config = dict(
    n_layer=14,
    d_model=320,
    n_experts=128,
    experts_per_token=2,
    d_expert=80,
    d_shared_expert=192,
    activation='geglu',
    moe_layers=[1, 3, 5, 7, 9, 11, 13],
    router_score='softmax',
    normalize_top_k=True,
    routed_scale=1.0,
    balance_loss=0.0022,
    balance_bias=True,
    init_std_router=0.00932,
    lr_router=0.00176,
    n_head=10,
    n_kv_head=10,
    head_dim=32,
    vocab_size=3616,
    norm='rmsnorm',
    norm_place='pre',
    norm_eps=1e-05,
    positions='rope',
    rope_base=1000000.0,
    rope_fraction=0.25,
    qk_norm=False,
    attn_scale=0.177,
    tie_embeddings=True,
    parallel_block=False,
    init='uniform',
    init_std_qkv=0.028,
    init_std_o=0.00529,
    init_std_up=0.028,
    init_std_down=0.00529,
    optimizer='soap_variant',
    lr=0.0036,
    beta1=0.95,
    beta2=0.99,
    weight_decay=0.12,
    lr_head=0.00678,
    grad_clip=0.5,
    warmup_steps=200,
    schedule='wsd',
    decay_fraction=0.407,
    decay_shape='pow',
    final_lr_fraction=0.0,
    batch_tokens=65536,
    seq_len=1024,
    doc_mask=True,
    train_tokens=527700000,
    steps=8053,
    dataset='wikipedia_en',
)
Below are experts of layer 7 (counted from 0) of a mixture-of-experts language model. Rows are named router (the router's row for the expert), gate (a neuron's input weights, with its number), up (a neuron's input weights, with its number), down (a neuron's output weights, with its number) and show model dimensions 240-319. Each number is 128 + 32 x the weight over its row's rms, rounded and kept within 0 to 255. Numbers have three digits each.
Before each expert's rows: "raises" lists some tokens whose logits its average output raises strongly, later layers aside; "mostly gets" lists some tokens that are sent to it at least half of the time. This comes from a sample of Wikipedia text that the model never trained on.

# expert 121
raises: "p", "i", "t", "on"
mostly gets: " New", " Al", "enn", " Pro", " En", " Des"
router:132126085147138101127139089104131175124096132117140148117150130156099104109099130100089120110117138122140091181142127194074150093136088096161111072147158145182111122147180149051100145189124160077131114167128109131100139153084137088161108081
gate0:195180106164113105098128183191144159145097083145107120088156121068131069125071125112106135130174186069121179102146153131108117091150130074126123135115179120153126102166156142139114143141051103181112147136125127136137192133142123144098116111
up0:143135137168099172100100091078121149131123148070143150168101131146110061175152162133210173131090106144113114117035098150164199120153096191075109128127130161134092125108128132097121133110137102105155096141131150090134111154159125140100151150
down0:134150115083114183148099157190111128133154094093126136098081083154113128210096114098127083038145064133120144108122145100127133120079106132094150137164150113044093129134151163169124158129130133171102094143205142113141119111097090181141146106
gate1:106133171113157023138128145099137144109108165176122125092111093134126090116131109127096116068176163176085095080152224160117115080154162100143206175167126127182148149192141137145152145095124114112136136137139109122173150135126104130134114088
up1:161115129168150125107135160113159115121132056053090130134166125109074155124136112140095100079117136174114102083091141101136115130118147142164123143094058117140142163127116121152182175141168087095162129150097162131109131125131094146152114148
down1:112138085158108144146154110121052108143101182122107150106082205142093193154102072079092152091122193153150100108135085055086110153090137138142074070130168100064142125068146067128118138112135107138146146092138106130117153042155160124097186121
gate2:106100171155139114157110109133175140116121136149097188103129123094159131142115115159128092101157167137160123102114174112120094136120217131110070132093161144158127090109140167068125140156087143164105140238119052139127153149195136185210126130
up2:170136146154136171116129152105082134190168126132105112163156121157113137097141195109106141127088141081142079161139110145118145110109065122106131142129072146114123111221144137165062177143178129135148103054113147103121143071091078128137088141
down2:120141114190153155126155142088128142139137187134098153150019088131118123102136131085201112154154136165162149132124105183108136164140128112173189093124130110092127152148076118101131100106068128118085170123096141094122129155145127149092141133
gate3:088169162160156166110140136067166069138136143162146136133087147124119139080131131143138107167094117128140134162157110200149165119100114069106106117110097144056136087154118144118128168186103159099158131123161046182072096149135132139159157128
up3:083153122144163156125142146092152070122138138171138096119070145151109135112141123141134098168104129136165117142154083161178183086075139054109130108122106138062109117161134117121159169169105148093167092150127080211094115113120138131150165134
down3:117107085137093087088166113074158113136197089144154082137056139077103143131135116113140152096104145080131122118067141184121126126156187129130115132095150112100114095158137126115161140121155096160151130204147092158127074119098165155169172144
gate4:098127105115144117101116089124181076100107112149139187077149136122092106136141142117160092188078127136118205137125107161174146107077136116159113105163077108109177178156098116117118134069088127102095124158193076142096121129113118151136100123
up4:113131128138123174138158192114067143149168160137125080142089098107148148166143138112128150136152135099092145148162126114144162109117107141126127128145132137129088136052093174153122153140081123110105099134068135136117175097164182114152131103
down4:122055145076189096118105134158161162153075117096146133087144112118176141102109148159171107133164087090102090117120125116042164058120054109117110137178085130124175132148084125111158117132115111084129221069127170115166151152090146183191161192
gate5:134180133080121092165164139102095115088084183209096182085099142142116124092088141162136073119097099162055133134145100175114146053165133174139113098158097113141135113126118096076161151133096143117175107115103081116197155150116105144114180067
up5:113123196138175109066148124117149070150104215151168149157127139102124138139099154115114096177084111113183149068047119120159142121132070171168157112121149074127107130145200094189165142070117133079169127129072167153145146123062221126123041119
down5:064140091126124132128131116124069101192187117157093107087126147143103062128125128192132122065191112151123143151200132169087111097172110108124118126109142183084142122085125174159114130179154127131158111088110137138093175132159105190124130184
gate6:125128096133129188106157151102155118193057202129153131139107108121112119103152103109135101133120168114094093164100109117085146129135113076127155136119157197132172140091135185038160109132116155077074141100175135087118085146172118157120081115
up6:177102183117176080165124103146115074140142110132087150141163113214096092112100156129103075135115057132110081124167103044105074153064110103125120171085099135138127144158087130160084175092123189144142106122144126144115106166161116093100111153
down6:114177076155116104083160143101125097125117124110091192127126136089142111157215094145132095136175137096172088134100090110106120150117111156134152081051163111163130118118048124176109130081117128143157142123135121154109109067140135051098116087
gate7:160111092172119069147147162123151078141129116150091120059116123136121164101104134143114117118166146090125085106134075152116171106131099145151127087181177107051094139139177134135183135158122093158125106138136096121180105131061066058095124151
up7:122097128135125165152073073111113159137144151118186162170157122061128082147165122147155164104143154139165110198106169107082095138091134131091126134060101132198144110129165143138070089146127107122119071099116161080119124101153143141149145120
down7:106177120241168144132109109152175129123123124146118055135112109169157166113062125164120180068140173183094162112107186166121135181089155151077156070170173110167151114169135094073109093088137135143116165110164122049122145120082130066111197164
gate8:082106088153139144120133110138148157149106115181085118206118118121179096154154115167099109097176085081186115084088117145118100118089106113156125072156090152163074099179122087125133127190134157126184113178129119129116114133089115034080109199
up8:109096119156137110192156127068125189162096150156105109182141118120147147095135115068158125140118054173184106121095126156115145054098117128123091138103096194144114139211127109096140125141076105107150136136129126094125069103104121090129096165
down8:108088170067145124147102072147176138166084125108089132109076103141075162117084051117157155102101109150126170120111078156068118116161145117107127075166101120111127152155098171107137110124132095088116160143197119078169184130170130129138154097
gate9:080159124105141160102114145143169156067129081135108129147121096165102136129095151138095076048119094160116106102130166186123117161161129151093200121104156133117149104170083068117100163155134163139129140145125118125138154147118082167149160086
up9:100136114126121145164104054146086067171122095130120156058114128110148091121133064059115140073147142125132069120112102124128081142100113123124083137112103099079092090117118194155095096154174145162141129128119125091139095213137142076129076152
down9:140121133131120137130115047165114183110142103102097166137175142135118161103098175142098169098147125125112138143134106111166111101118110084096137149066138150147130103122132117131107150114095169182112105170150089151221128134081079128172080143
gate10:123142119096119156178126158126135159111121123122100178126225086095172134158152155126040091109141165141118174202123093145123106111156108140073168143152168137105078125140099171075140114143095096225144139169107098122134093091113090154114167132
up10:172138137154126128130144097178107101139135088118164109096058143140086143151122154168140200143081064151146101163099112093164153151105096107181131174124075104139182171157120084173156122105116190073130119109092197143126119114184153108129080137
down10:166165090096061153110121130145154150125156114123133151145092157179126138117131147129129103155161106120155045120212167135090107116119066148103147115098173084113128123149158054136116143098076087133112103109146173107129196142175103098124116139
gate11:095174166120107122094144146107222102133173135082150127164121112108108048136125157140115141125126079110084156130164151096175096133142098130090142109134169149118115089141117104079085112154153197077122093146045112112194084206096119144116134137
up11:103136140135134094104102160139233154124162158112154152194101114078117022165108133145103144133132111089087184145178155098189090138156143130116161091113163187148132064115139087111101098113106209110127148127059114134185074169094123132124130141
down11:090146103102072131096155190106169156118132086113148102123072165077111105156086091102144108192087116118139126125145140131141111127112134079117136096075131204111197097113127157109116092189131172122150124194115147155128162177096126107073115121
gate12:138120119143152167077118135158134140106122139135112163048134167093115125089096149171096135086104135179077068127036143161118118149088142147120129086112110091132135129164124089130105114127103147101161110167140126138141159152084130203161110106
up12:100129116136137171185085106126143078122097121104155129075083130106117161135144102123161101168143127173072081151058131124174117125107185137123159068101151133095104119160177151144128151104110187172138129170159154149109110164117130139151142110
down12:089077110124157153110182176073171215160150094109102199118106148171085127122088163158121159075104136099112123130126112129108185143136137105072085136073168123141086145134137083087202146140133157121155126147112133151098179132046124163135155086
gate13:068106184123123099121108094141161105045092174137154104135132120138238128133114183169075160128138111110153118163116097189071112118116148122113121144154110089111155136132169148128102172112153135114130084131131134189122126100119113170156135099
up13:135183185139131115134138089121134125106113105243103156135117151131127118191145175119138142181148136112052102116150180117114172157082120136108123155165113132188120086139087100143170158141116197130134135154096123152147097135153196163120102196
down13:130135192151096170134093092134090125103162093175156163160145182146143101128177161167201112151127109114122094104143112128166157117123177155109078114145132135138069102130084112176114059087109144150151067145186124131098105084118134119130144120
gate14:168127094148141139119139074092140116120121170175152139162088119102123153104108134065154095122172154234109102085108129125106133120118199086106162099084132135105179101120130091124073166161081186153055124170171122154207131089133170125132129132
up14:085095197142108135142125117104148063129068129163098161172101137114134089122137116110113172072094141189147086125119180112130107222146181064161132151115114168120160107132086149095096159104078118130119118123146158144180085056155092139163160132
down14:118133114140162111120129121161124136118061161074157124164096153131114126138126125075148111125178133123135163144146107129153082155148174148100116140118139090132091135196178151138149129159114179120104140126082182170134099119153163145121126105
gate15:099187138106123037128116119104174121170132151172108130153101096233135075086112141134123135155167142165127074043137128178159090106134151122128120147185116123168109153151168180070123104125133136122141098171135087104142127134099105106159096175
up15:122142157037112141136117151141163154138111130140145089154141071141111124139142099118100120163071161159108077117117182112187082127046171081151111161139109124120128184150174209175150113100134075131096153098064104141110095125093093099158055155
down15:116158131139112124124146109160188152145052071097127117135135165106101099131147125098081168118124125184111119096061157113110084133136126136153114116087130137125154085108110113111139109242165126127131120160089088127029160117133142100141115085
gate16:136177099132135126133139106124090119072099189159121156085110168169197121087140161143126162133133178103102136143148119120116091177168123058143068099116124147162134133109184097100114100142137155152172170118110090120122164152188142217138141158
up16:101136188176150142131104148106145166083113176093143156131076148108135180142143093142149144159068107154138117085141120225128117125117105145139165204138135061099168105135147106154152207114121075128156082167056137113109093112065140127117116126
down16:054117159210128103113159123140130113155150131116140118092147118108133151120128153150117160149145179161101140089140165142141115058106086084193159126094135079162059138111146157145153143152152136152154124103122151135115172122127096161183115084

# expert 23
raises: "ew", "old", "ap", "eph"
mostly gets: " N", " D", " ren", " M", "- N", " S"
router:110131125125143123215165101136108127092170149089122152088085141057127079132119082073066117141147102073141085145098084161152052055122142151106103125111131158101162103137197097094085069130129104143098114103096141131086138141196117146129165107
gate1:133152113105195138165112125113103077059126169132116142133120127051134117133080137092145146102142086159179125199139138139146147210155091139081169174099160094156182129134106085133160173169102131150134161194119097109111099117203087089120129136
up1:137096126111167110131124134177108129124127149147112159148160091078132105135067134071174079129151113150182123188110150131153150172102108152125162152114114107155191149110104114116111184144107109144135137137108134104102088130168073132065162106
down1:115097156126133134156114119143175155105131139056132164093120132117060150139154103117084145087119096156147093158099113161167157155106194132153128137118082100201126140087132179057172061091120151130149121083156162107134148109142167091108142164
gate2:099192124124145133164081097095211129106132196127087110105126195135190164115139103132115186078113099164150138118111156145108081149127151083097135132040111142133107065124166084074116117078194072139150129189108128119120091130163146103137179126
up2:094084098144144110194110056109156154143140192137123125151150162172146174152095087045132076118110159154127097135129134106115150148139145076105157098138086107126116079111141052107108127147162120090118135182128122130109116122158142122165152115
down2:180123068117118102141146165084097170068133086165132114068163171136099111122104135142149085150129129144140152141097111038123157131159103126163053101088047179174131100106108128049107094179150106144099139152092084144176117172108140109148100100
gate3:153177142133135142091108105151072141116190172162099109141080130119086172130130103082135109083119091150108089150091131111107038131152130125136105103106126156153075139130136178082137134120199190121177141156153142184134138104220121135130140103
up3:140130107081112124117104110204079101128111122217171144139112093074137156152079126116108116118147041197113177130134145124110112151170136166092169108121170128119107101165130162104184129110196171164179150125158106157198092102148132103159174175
down3:172138255079148122133091160154211126091108117119129131143135127174111149154125163120132077060161128136068165142149162142130124116136155156159120144137070089117126129100173144123126175164124066119121168139112159167142164154196063086127141152
gate4:141093180125132173161196074157149149130080125139091155112118109171136104088182074124102104123196155174145143147074125089110073145145134077056112174170137110128118170135161156060127192169071149123142136123129118166111149047114106150132117136
up4:155122163153185153149210104140113113173099121153102139124124124168144096092156156070109145170162129161166164132114118096121106125127133051056122180147134111184112199155149113090091131137083110122123097124140100166125148078101100121175120128
down4:124140103132112118165101134120070136140179156149123148125188088112142093154098135167139108138106125159151114177110132196148053176157122068144070151124052120103207164095168167207112140130167170125079142117130166146166127106131151159161138163
gate5:125138146175142148146139065190144069113081142158135121108089123072101129120105170096194116161155094138107126095074173153145103094106080143072135104095121112098150117139170081146099134167101124125193114169076138191141083065139139119112117072
up5:130163104119090167116173115110110116149223080097169148179082120165137198165195161145135157141158177099104139102141108146101154136125110110099169129099140192156113110083121132108139169125134109123100120096187140076130123140111132165168114142
down5:076124087151093107105155131139156190099162112186182148073138102140197104169155122100153159051136082113102093133118119071172117177129103143132145124167094146129168146160118159144216173127095174235110163150149092143167137132121117178151106151
gate6:115129145067117090118176113103172116121093158186110138132106137107156168138109166066169137107134128134130131105156131208211136187140125146125148106139146141122119159137142137047140084145126137134124132128123130059128156092153115114166092170
up6:171161132109150060164115109075165154114076216142140151130108125094198141165099143107143135098077128167159133082171134166175133137113161083118164118143137172080109165139118102102162103119163128103166135121123106095149130134177099121162127170
down6:099139079162139140088158159146112063201152113066127074162137168114135121117162123194131119151106138077153155153131161126138144153091133117107107143125138105129071147130061084125069148161097161125128163203147121093079137167132161138106175112
gate7:100087104124103173167100082103135165156122164106117167105122127106189161156141142135115100135181168159124111138138145142108118148058108087106085076075164172144120191126146125152138114165130082129143123130094088113126081154101114143175170105
up7:109137208147056161118072124118128143094106090147104106110081125131107110187156153061127154106108135219117121145143140107122106125117145080121143082139128104125159111168145073128156080074136135172147096156142107110152143116145149154193085084
down7:153078120135123142095120107153078118046145115084111163192102119119128113112133141113144071143148116023144107137127078144116083087129126110128120083124092173091134150134111134112149150155157147112170132157138088138127078131190181138159152127
gate8:110157161131141163061100123108127113172139194114176096106123132073161090166140108120154137169150140147167189054116156184166123119136130136153104083155138113100119143130074157116062076137136146148139121182120110166084149110164123132156125103
up8:164108074152110105117064131119081044156106097159135160070126124109089122164112113102116157209135086140136129144167143120105148104131137117166060111094139101131066136133120113163159146129145090127095136123151115114152125153111103106161142106
down8:133144202138138180122087100101103138086152178116079158113099087156110169122138158126114112159125078144144110144140108110111147174059108130141203135095112117122136128170148131100099105078114093140078153108125232072111175123136178113136126101
gate9:123149116085192157176191107157110128146119144172080153139114119101092095069113188129106127134117097131150138054131143098119119115164104182151096136110111108145178116186126121151134095066068132105160070099102104123196140149162079131132112090
up9:106121104087169167169190122147137140101141135135070170109135120078065139081118197175108151110117107145113124052109161101154059123133073122113143135099121112126103119162196103161109073141111112133169044054091104145139109141123103125101091102
down9:147141058167159131115100129104122132128122175145150140136139123125150101133133166108094081144123141096109135085180074105147120059119132117095091129097071097144048161093098131116159130153076125138181099101071152173106042138103137155111136183
gate10:123203108126173145085188139137125180125129148143105160148101133075153137170156147147141141110202141078103077145159132094160131101160147168118147114156068136112161097146088160132146099123139184137066137123139110162124129164197163091144157119
up10:152111159085122186134085115146148095092131171103161069129114082131078137126136090125140170111125126155125140139112077134056067147139038104123130153120140139153108135083179160089088097102155080119203130107159097086127156127110079185130156142
down10:132159134137152048118101144126098079080073129061135128150101125174101065074160121138080123165137097121136142158085161116118143109094119099104142106124081112158138160131090152120109148114153099095162181139172159169175125131184139139099103179
gate11:147170160125158160122120103136155128091114161142114106165121148094082112057129122131118157167143151123130100120071161104136068126090150124088124113100126080142128113086131087110152072176147083145155111132140111133103096168213160120109095150
up11:147132147113125163137092111130128103095107172156066120160132132075078133091131149110137132205158165108147134154078108115179063139084150144057139087085125063146140123070134090072113083157144094142167125137135114106088103191158142127113086114
down11:176051137145153124082143122190154134120144114143073117126134073111170096137139142116130142142124115096125103112157145139089181140178144134120102138142074135119170157122186131095187166172147103109099109157117132116142093159151147120159118139
gate12:143165117140129126102109111145187092105071059147138143102168094112071153120109134169114131143122048181120136120095131148096096121158136115102140191180130114111162151111051141062096121129126149134150184180192092079151109068187098098131176124
up12:113075142092133111123106106105132174136123136123152110184140145087178057117131097132126117083117218129114158158189141118161196130111112165157105115096104168128067154125189138160139188185124161075120092076123156156120125159095133162123049158
down12:162113122134108196210143118167118115118131140102176110119118131105156101132113172129076121109131103099150110145089103126156110117102172098201128143080188109148098119086070118143230129094152167154066176067174126082099135146146139119173181152
gate13:222134137170196134098158078129167113135115144128140109163097135155142156135166074099154109112177126204155122096087155096070127114081143151098148158120150120189122090101134072136103119089131165072138071135111128117146108171145209133114148133
up13:166104090120174128104097091133127154158103133114167095158120161193078103122134087138085153079117106143157109157068119098107117141117137116135132179145141082123080095130146144133161153058143132121131147129098125153162164118170149103091185173
down13:151133136160101124146159094149084082169155130107133059173135149089075104148140150107077130123131154102114098036120071087106164135115143140117144152129055154069163122110123159136109138158178073135052155173164175121139098142165099140164137087
gate14:118105081136190122124075089098106100095151136113135155148136131116176161157126141146085133122177091122144163185082078135147076109135150136145084103076136109104120087075125079125180144180157116096119161092125151190053058096197159154132138103
up14:140111151132067155123215149152106146158054173150119119139101143146035072099133090076159170139100141169130118126162133141112223131116126123080137124145132109132142103177132143134068083086059149131125148181168091097176143185107131130096120138
down14:120163110190190118070106130103174104129132132193134183144124143152128055165124162129091146142081110115110103118146142167179138098123139108077123169142129143108107083104151113145154122190144128138151154098128156150165060146161139152099098070
gate15:168135131070140137087088100124105054052160142116076113160129163169130144200046167094064151097154147170116126173124054175194085157168123110065098122082137112180140117171049103175109124140164102107129128123143147119189111131159082136093109162
up15:105090155079128105097120098146114104124193113128118087140137167186125125219053163091103122099166127172152130167143086159165103162174125106084078110125116122204152132144084096183074102111148093105117110127131200123162108135164093157075134129
down15:158190150158158160121049127114116119152108156121146131120123160092152141156140078113160128106139138106146107129094135109148165153140152174114137120140139137120151143134162116119085130142123140170161083131156133158124115129100136151141146143
gate16:153139179133102126086104108143079162059128172151126123071120131141152086147113074148191159110179151164169137142130153160156053126089101091146140109140111145133101163162061111137110070145121091147130054154129124066136130098100160122177103055
up16:115122179135150111101158159132129092159150098163105086131116149138089156149152181072122120090123136157132167152117114047131119149189161182121171136156117066104194176124144069089119124113103140122138182092135130202093180116166153092083139183
down16:155084115116152120058137148154135138103103165070146133088132184082106118126188102127123127089135143172066161165111187112111129108159142134132096137160125145116130124134055119110112132100123158188099082137133126125080123065078097132122155070
gate17:095087113157125130170150128116116174169172186101118095093082136195099162140090120132096134148117112147114091130154205098129098136164169094140151147147109161092137105158181111112128109117116150119122126144118155129153101069080066137133152067
up17:174142157117112127059095156166162096077106075158124157152128138063159091133159133106161148093096133089141161094072049146130156109100080158110106141126152104191125130083097115120167128162114116110163151122151141113112182169188194109106102177
down17:073111143112172164155146178097134147144136129111179121117138093184161141081138111089178172146127078082128063115106124164105161176140124113176136122169074117117073224182125083059157098135116120105175128106150127114116135105163111124160105119

# expert 72
raises: "d", "s", "n", "on"
mostly gets: "ud", " sc", " G", "ey", "sc", "Sc"
router:144171136103116118161125108174140112118136097117173104178110142100098168143125131126143152142118088152117096163164126113103151081133167160129135112080140080099168161113180189140080127227149145160104088184116149155131140142118104158080074144
gate0:073102076175130123122150062151175117117139097103145080160087168150115135175121121163155088127153098090115134127129166052149097109142116194110086084102172132101185147132132089114152090138122162088119113117140108134188160145122187140098113151
up0:117169136147139113010128071152098105191139088087141087126100152142131161097120112109125110177111099114158147117101139069117153070164096189122149105110181116095172121124191112167113081185091086116138139131135117083101109158131147136122112108
down0:118122138172125169154101124116079165149120075089158175132171150156153104127176085155103082082134107101136103113095072100145149149124110115176127138102144109126127135030173142132156137090082109145098137125149116118066147133178078105138129087
gate1:095094112168144138165084111103138148030106143210113114180127110092124172108130167116123150125156104164146134141120120151084115112195028156144148172132137141103099091104117189063127063180180144138147157125146092100133112156118134134108137156
up1:124093154083134203108148092087046088151115109102109111115130116135096156104117150188175146137068094115114133077143173093108114183133211115160171095104104070112131116102154080123092165090080137130129115160163162144128117170165126144102076119
down1:154128077121138114137072146140089136130170093089099139118180112085098142130060136133101141148125150121126103125129210099186140192178090145191102084159114101153147085151094148117159131142094105127144095109102138075120141096123132130088114141
gate2:176136180138172144138111117097088149103114124099114185105132132111092074072118115105106134132083114149126103065090153118110155120114123117092150099120146022117119114135155197118108113171131140162122173118130107141199087156147112141019136131
up2:139115103139121165127151101097072122151143179094094099144132157108177120084139113102083158136144083167094078108113158124132098091159095146081180140177169089123136169141118119136110114161089105114007120116186130133095131115141131074147066134
down2:127050113153185090063164139132097094081112107147126176161089063155176137206181138090125149161145131126114161145134095106159163123170077178088067088163110082159143092158168143117186109104218063107128137150083129113166114085098112104121176148
gate3:186154168135123110137118135146156099144136120076149176133067128173101159144164115107152060126134151102105101116157196163117144126092117121116125074095131108136090173077073134107123079131104187131112103113152109065109123124167119102161109091
up3:190159158149136097128112142144137124118147098085169133133109105169113141132166110144175118106179127059124089130153172160103144106060123111122144085162175135133105134118097138135150105117063198126153104190190079081099123129164098123123116122
down3:089091147119100121120118081122133145138163077113055163100100092069127109095146176103084184112133132132108088165112164133153114141095097142132143136090150133119025151128092143109140133088145123085109091114114104106124116192111162097101195110
gate4:137163167201128111128139138178177138031072093171092162086106147193120144121123176098129113036149047070144111115128140139106076117149122158135139078153108127072148178107098100103148148170092157196146127147130112143119145143137114140167171141
up4:103135106132131119113138124058151084161116139111126129053115054096143072155091130120107142106119240144149070138123155136121096199109092136116163144077119158141082101106163109117155133101162161098171169160096150124107137140164062120166163153
down4:176114124143153205077109147100131101138061138127071083136116116169132131135139134177099150120166164126116137141143079129175062159193165138107134113168129216118149150112110145129113076096129144149084136075152126096101109174095145148145136171
gate5:119135102133149143112188106196057171132138154124113090076126079157178087165177137189138115084133157113062113105146158119177112127147121093062127083129121131116089126117118142090097116163141137153159156166174170113133116172139136158133175098
up5:127146128235157161137161113186051116154174139150200043102054076165142119157123151141116079147165157056070137161124093106091151084121111144140176176105083106175140132138126135149118151145100109106114122154161185080117116162158107172162163127
down5:153169108080169147169093075111183106098159131077089091127156143125143155142137148112102121101161132112077114138132102107137154078119147112177129086137121114110099155095124160105152126132092093113115077100148151148150113102153132161124109188
gate6:113130119137141182122118169158124135109103146160123121102075146197187094149049173140103158139134146145072113161106134117103091158112143071126164121152126138083111138133106144137200161156081202164165116140131137136161109145090160202150103109
up6:123128122169103113112120056107106071090101135158090140154092157134119080119172116163142177151174102146101106095044145153117160127130168078160122138104112174154164076166084139167175203103126141115157081178111059112150092107114070167168124151
down6:086134087109121058090142126128118132143136136103149135076108170197125056105147129225158181137082124196075112135171148211106134164154094106148147089129104145129122136071141124079141174128158093198108167086083117174131089083121108154156175146
gate7:090118125112143190114113074165219145116117150105166130176176131164103163146102113085176165142199144119121118153081156113067131135108140127105132090135152134136117157086162120077109142187108113024162097137179143141128093161142125104124101131
up7:160134107152102127133125087078126151060119136092126083211123117114121167100114112132140075140159094119120127102132120105149137107127167164125157167119088177151093131115087099083119140148130140144144056059158095176129089133146137136132161145
down7:113085085140112131147111153137154135166090073150156131164118206165136083117070147163112094184122142092156138118154163136108087103149151114114043225076120122096113198115112104054095098146152107075100078150190203143103103112056079145123115152
gate8:168193165100122170131112066144169118099116092095102106125175161083184094153152147141131184169192120193117134115107120087197142113144110145110135114135057102125110080111090101189151136139098206096074143187189166147208112148097154100089161121
up8:108078104131142070152143176131101113157120177174139137141086107164110143089080120090136104109060162057111133133121126154098127141118176119142146128153210134124158153141151128057116112126143054124199114060063124143049116137147091108154110136
down8:174131092070090109123114139082095074087162116172122159095110121146135107027120103137128110113123124104156171142071162132099117115152129125148095126113138060147093134110132022095144150083120108135102119087115130088137133149104193144157126056
gate9:142192161128115092050149148127101064082075136122121077122119142153087160092131156121114099117135114094133175156160137097062109110058098122151121115157147100089101139185167119089114109200110108105095145133087113159104111040172083144144153163
up9:147105130109090219162131107119120138151175145098186132126097098082152157212149123137121168138173199215159102155139118122134150114197178138124088131149105144165147108077125146217130087112148055129114150148070133125114138176092126149117071097
down9:153158143108097097134153185182132086128134105116137126138060154137086153153108152132080107136119152149116140060143177086150180140089104150126115109109139189103142089120136092123141178157147105157114096165159145133110114150126121184084180183
gate10:148112109055148151089119052120151140196125103153187117137107106139129121092117153098180078147154108126144113170084066130093101104151106087133075137151167161104162126141129115163175059144124172192068156141137115034088130119117107081170098087
up10:142132172179122101190144166134131155090133155081076186106140110120111146144159116149114211116084189114128128089186159123154147176134137131118131098125092091155104136110157146120130153074086093027166098147112142171136149118167139139106152174
down10:133185136096141139136136106182106126117118172130163161143058085063168112135099139174137154162100137115098138145129130114152154135097110187114122166109102117142110130163113102133123152159100146153110142105165125129142119085097168171106107100
gate11:081060136147108126040085121074133134104112112152085141112111141133123137172120140062133115102157164112117118139166120146129095180155155159141085138137124112133127115098144123152130118119084152054129132176107185141173183116160128070121181131
up11:143166091136137180116135141132173146124159113113125125136093108132113133075126143125116147135085138142146125135104120103129155124120145145137159126091109189123066117158147178090119117147134078163072130129084155155102105147084132078107096119
down11:062162124107104202160161127143123101079111154130083153121101187116148108082105135114131180129115166159103141089099144117177134123123106109133126149103145118183102156164066161092123132100163102096173106123120115128074088134096083116149142089
gate12:141158144193096137178106106161187121110072135122187117056154126121100163089158133166132098124123155196047123130085166137100152143120126097131137072131154075114135108116174177140121109165079086099084143162112143143110109102113121181175130089
up12:161218136163122124173035121146187082189136138099154119062157118110090143120163106102107127140087153181137126138091139085135142132086134099140130061171119116100128118189157178123108083154086091078181074169110129181087136135129119179178082109
down12:115100097137114151165138138118169111150105097146105147152159122088116153164146172134079141153109142165116113124161164035134100191162111147117135143222117155081110067136158106102095076187112130150127172154113155105079083137158190091118147154
gate13:111130169075177194102156087111176142088108125119141076158087141080108117125144112114089158176207121136096126162153136080109126056133157165130106120117129075137156135067139083126162174188112133108101163093147086111112112108180113142103145145
up13:113144171081161149070174090152150156117124138120147132127110151087110140115143095125145139195128120139100133210128125107173150080157186125128094068126125075151172139085155106138160110157113111100140162122166088098137097096147106170082077146
down13:175109142094149112110131099177160121185090107055127119100139181109114101116139120072104104115135088161165077137109131158108121133113124142140181064150086112120179161148138100065193132104077201158176157157163167146139138162115147122155158179
gate14:130137114095099173160142159084082109098108098110153138175106159121091157122135179113143143059192114119088109070142086131103146132125118103100158151127089109098098147093108168071105085186104174141145149110135093053178142221208123103148178140
up14:130142115105136130144092096156182150135163133151127113131070132113113158179155118090181102154122150132121128171140066111128087136137192100094140172151130085140142133180134158138136129108076133145089084155124142193091093127079140089120112106
down14:107139148164126132141154067136146113096150126183149079068134124113129094126189094084210115137144130149102125130114184047093123117055113060118140188082134118177140140120154142096129155102081122142163183136144099147117104103145119155181159091
gate15:107118133199103144152094154176128120133143131129110153128113177183223161089142093149146077190157036110093121136172092067090131094076117120114162143171121094088111173150119128101113101156120145176165158151137141127122095077156093154114099134
up15:142122069136134130157089142178168113130157095149166126098142149110128180125111154235133125125160148090073105137169140118092129121148110134133105117128125187158195148166060147158131091127148159160144138147133126099145175113128184189088144073
down15:164179121173133113112124146079137150108190104130056107139148107105125109129110088136186185161114172098129126108094124141099156142111059139161167143090089108148084099156086097143112105157118114131164166171121128131125127144150127086084107110
gate16:118232109125172185145166087102112151156097177139084139160110131171175089132138143134137122116132095187173170098193187143157108071137151113105114119145160117129168122162150153112161195176129105152146100111141144166128171105090097082124168102
up16:139177098089151120132130140076134119090095152092133117128133153178128129113117162154138123171140088130102097178135131135090077074160115110139134159199168128107124156072120116134137133073116166165184072123072091070118112153050140079144084156
down16:117178103165185088140123096196172137168076149122160115109079123145091084129123138103122106133116183140105126158119053106205188105106145088107128085118133130113147199153167139105141128084142138144186089141130157149139163110108154146110198076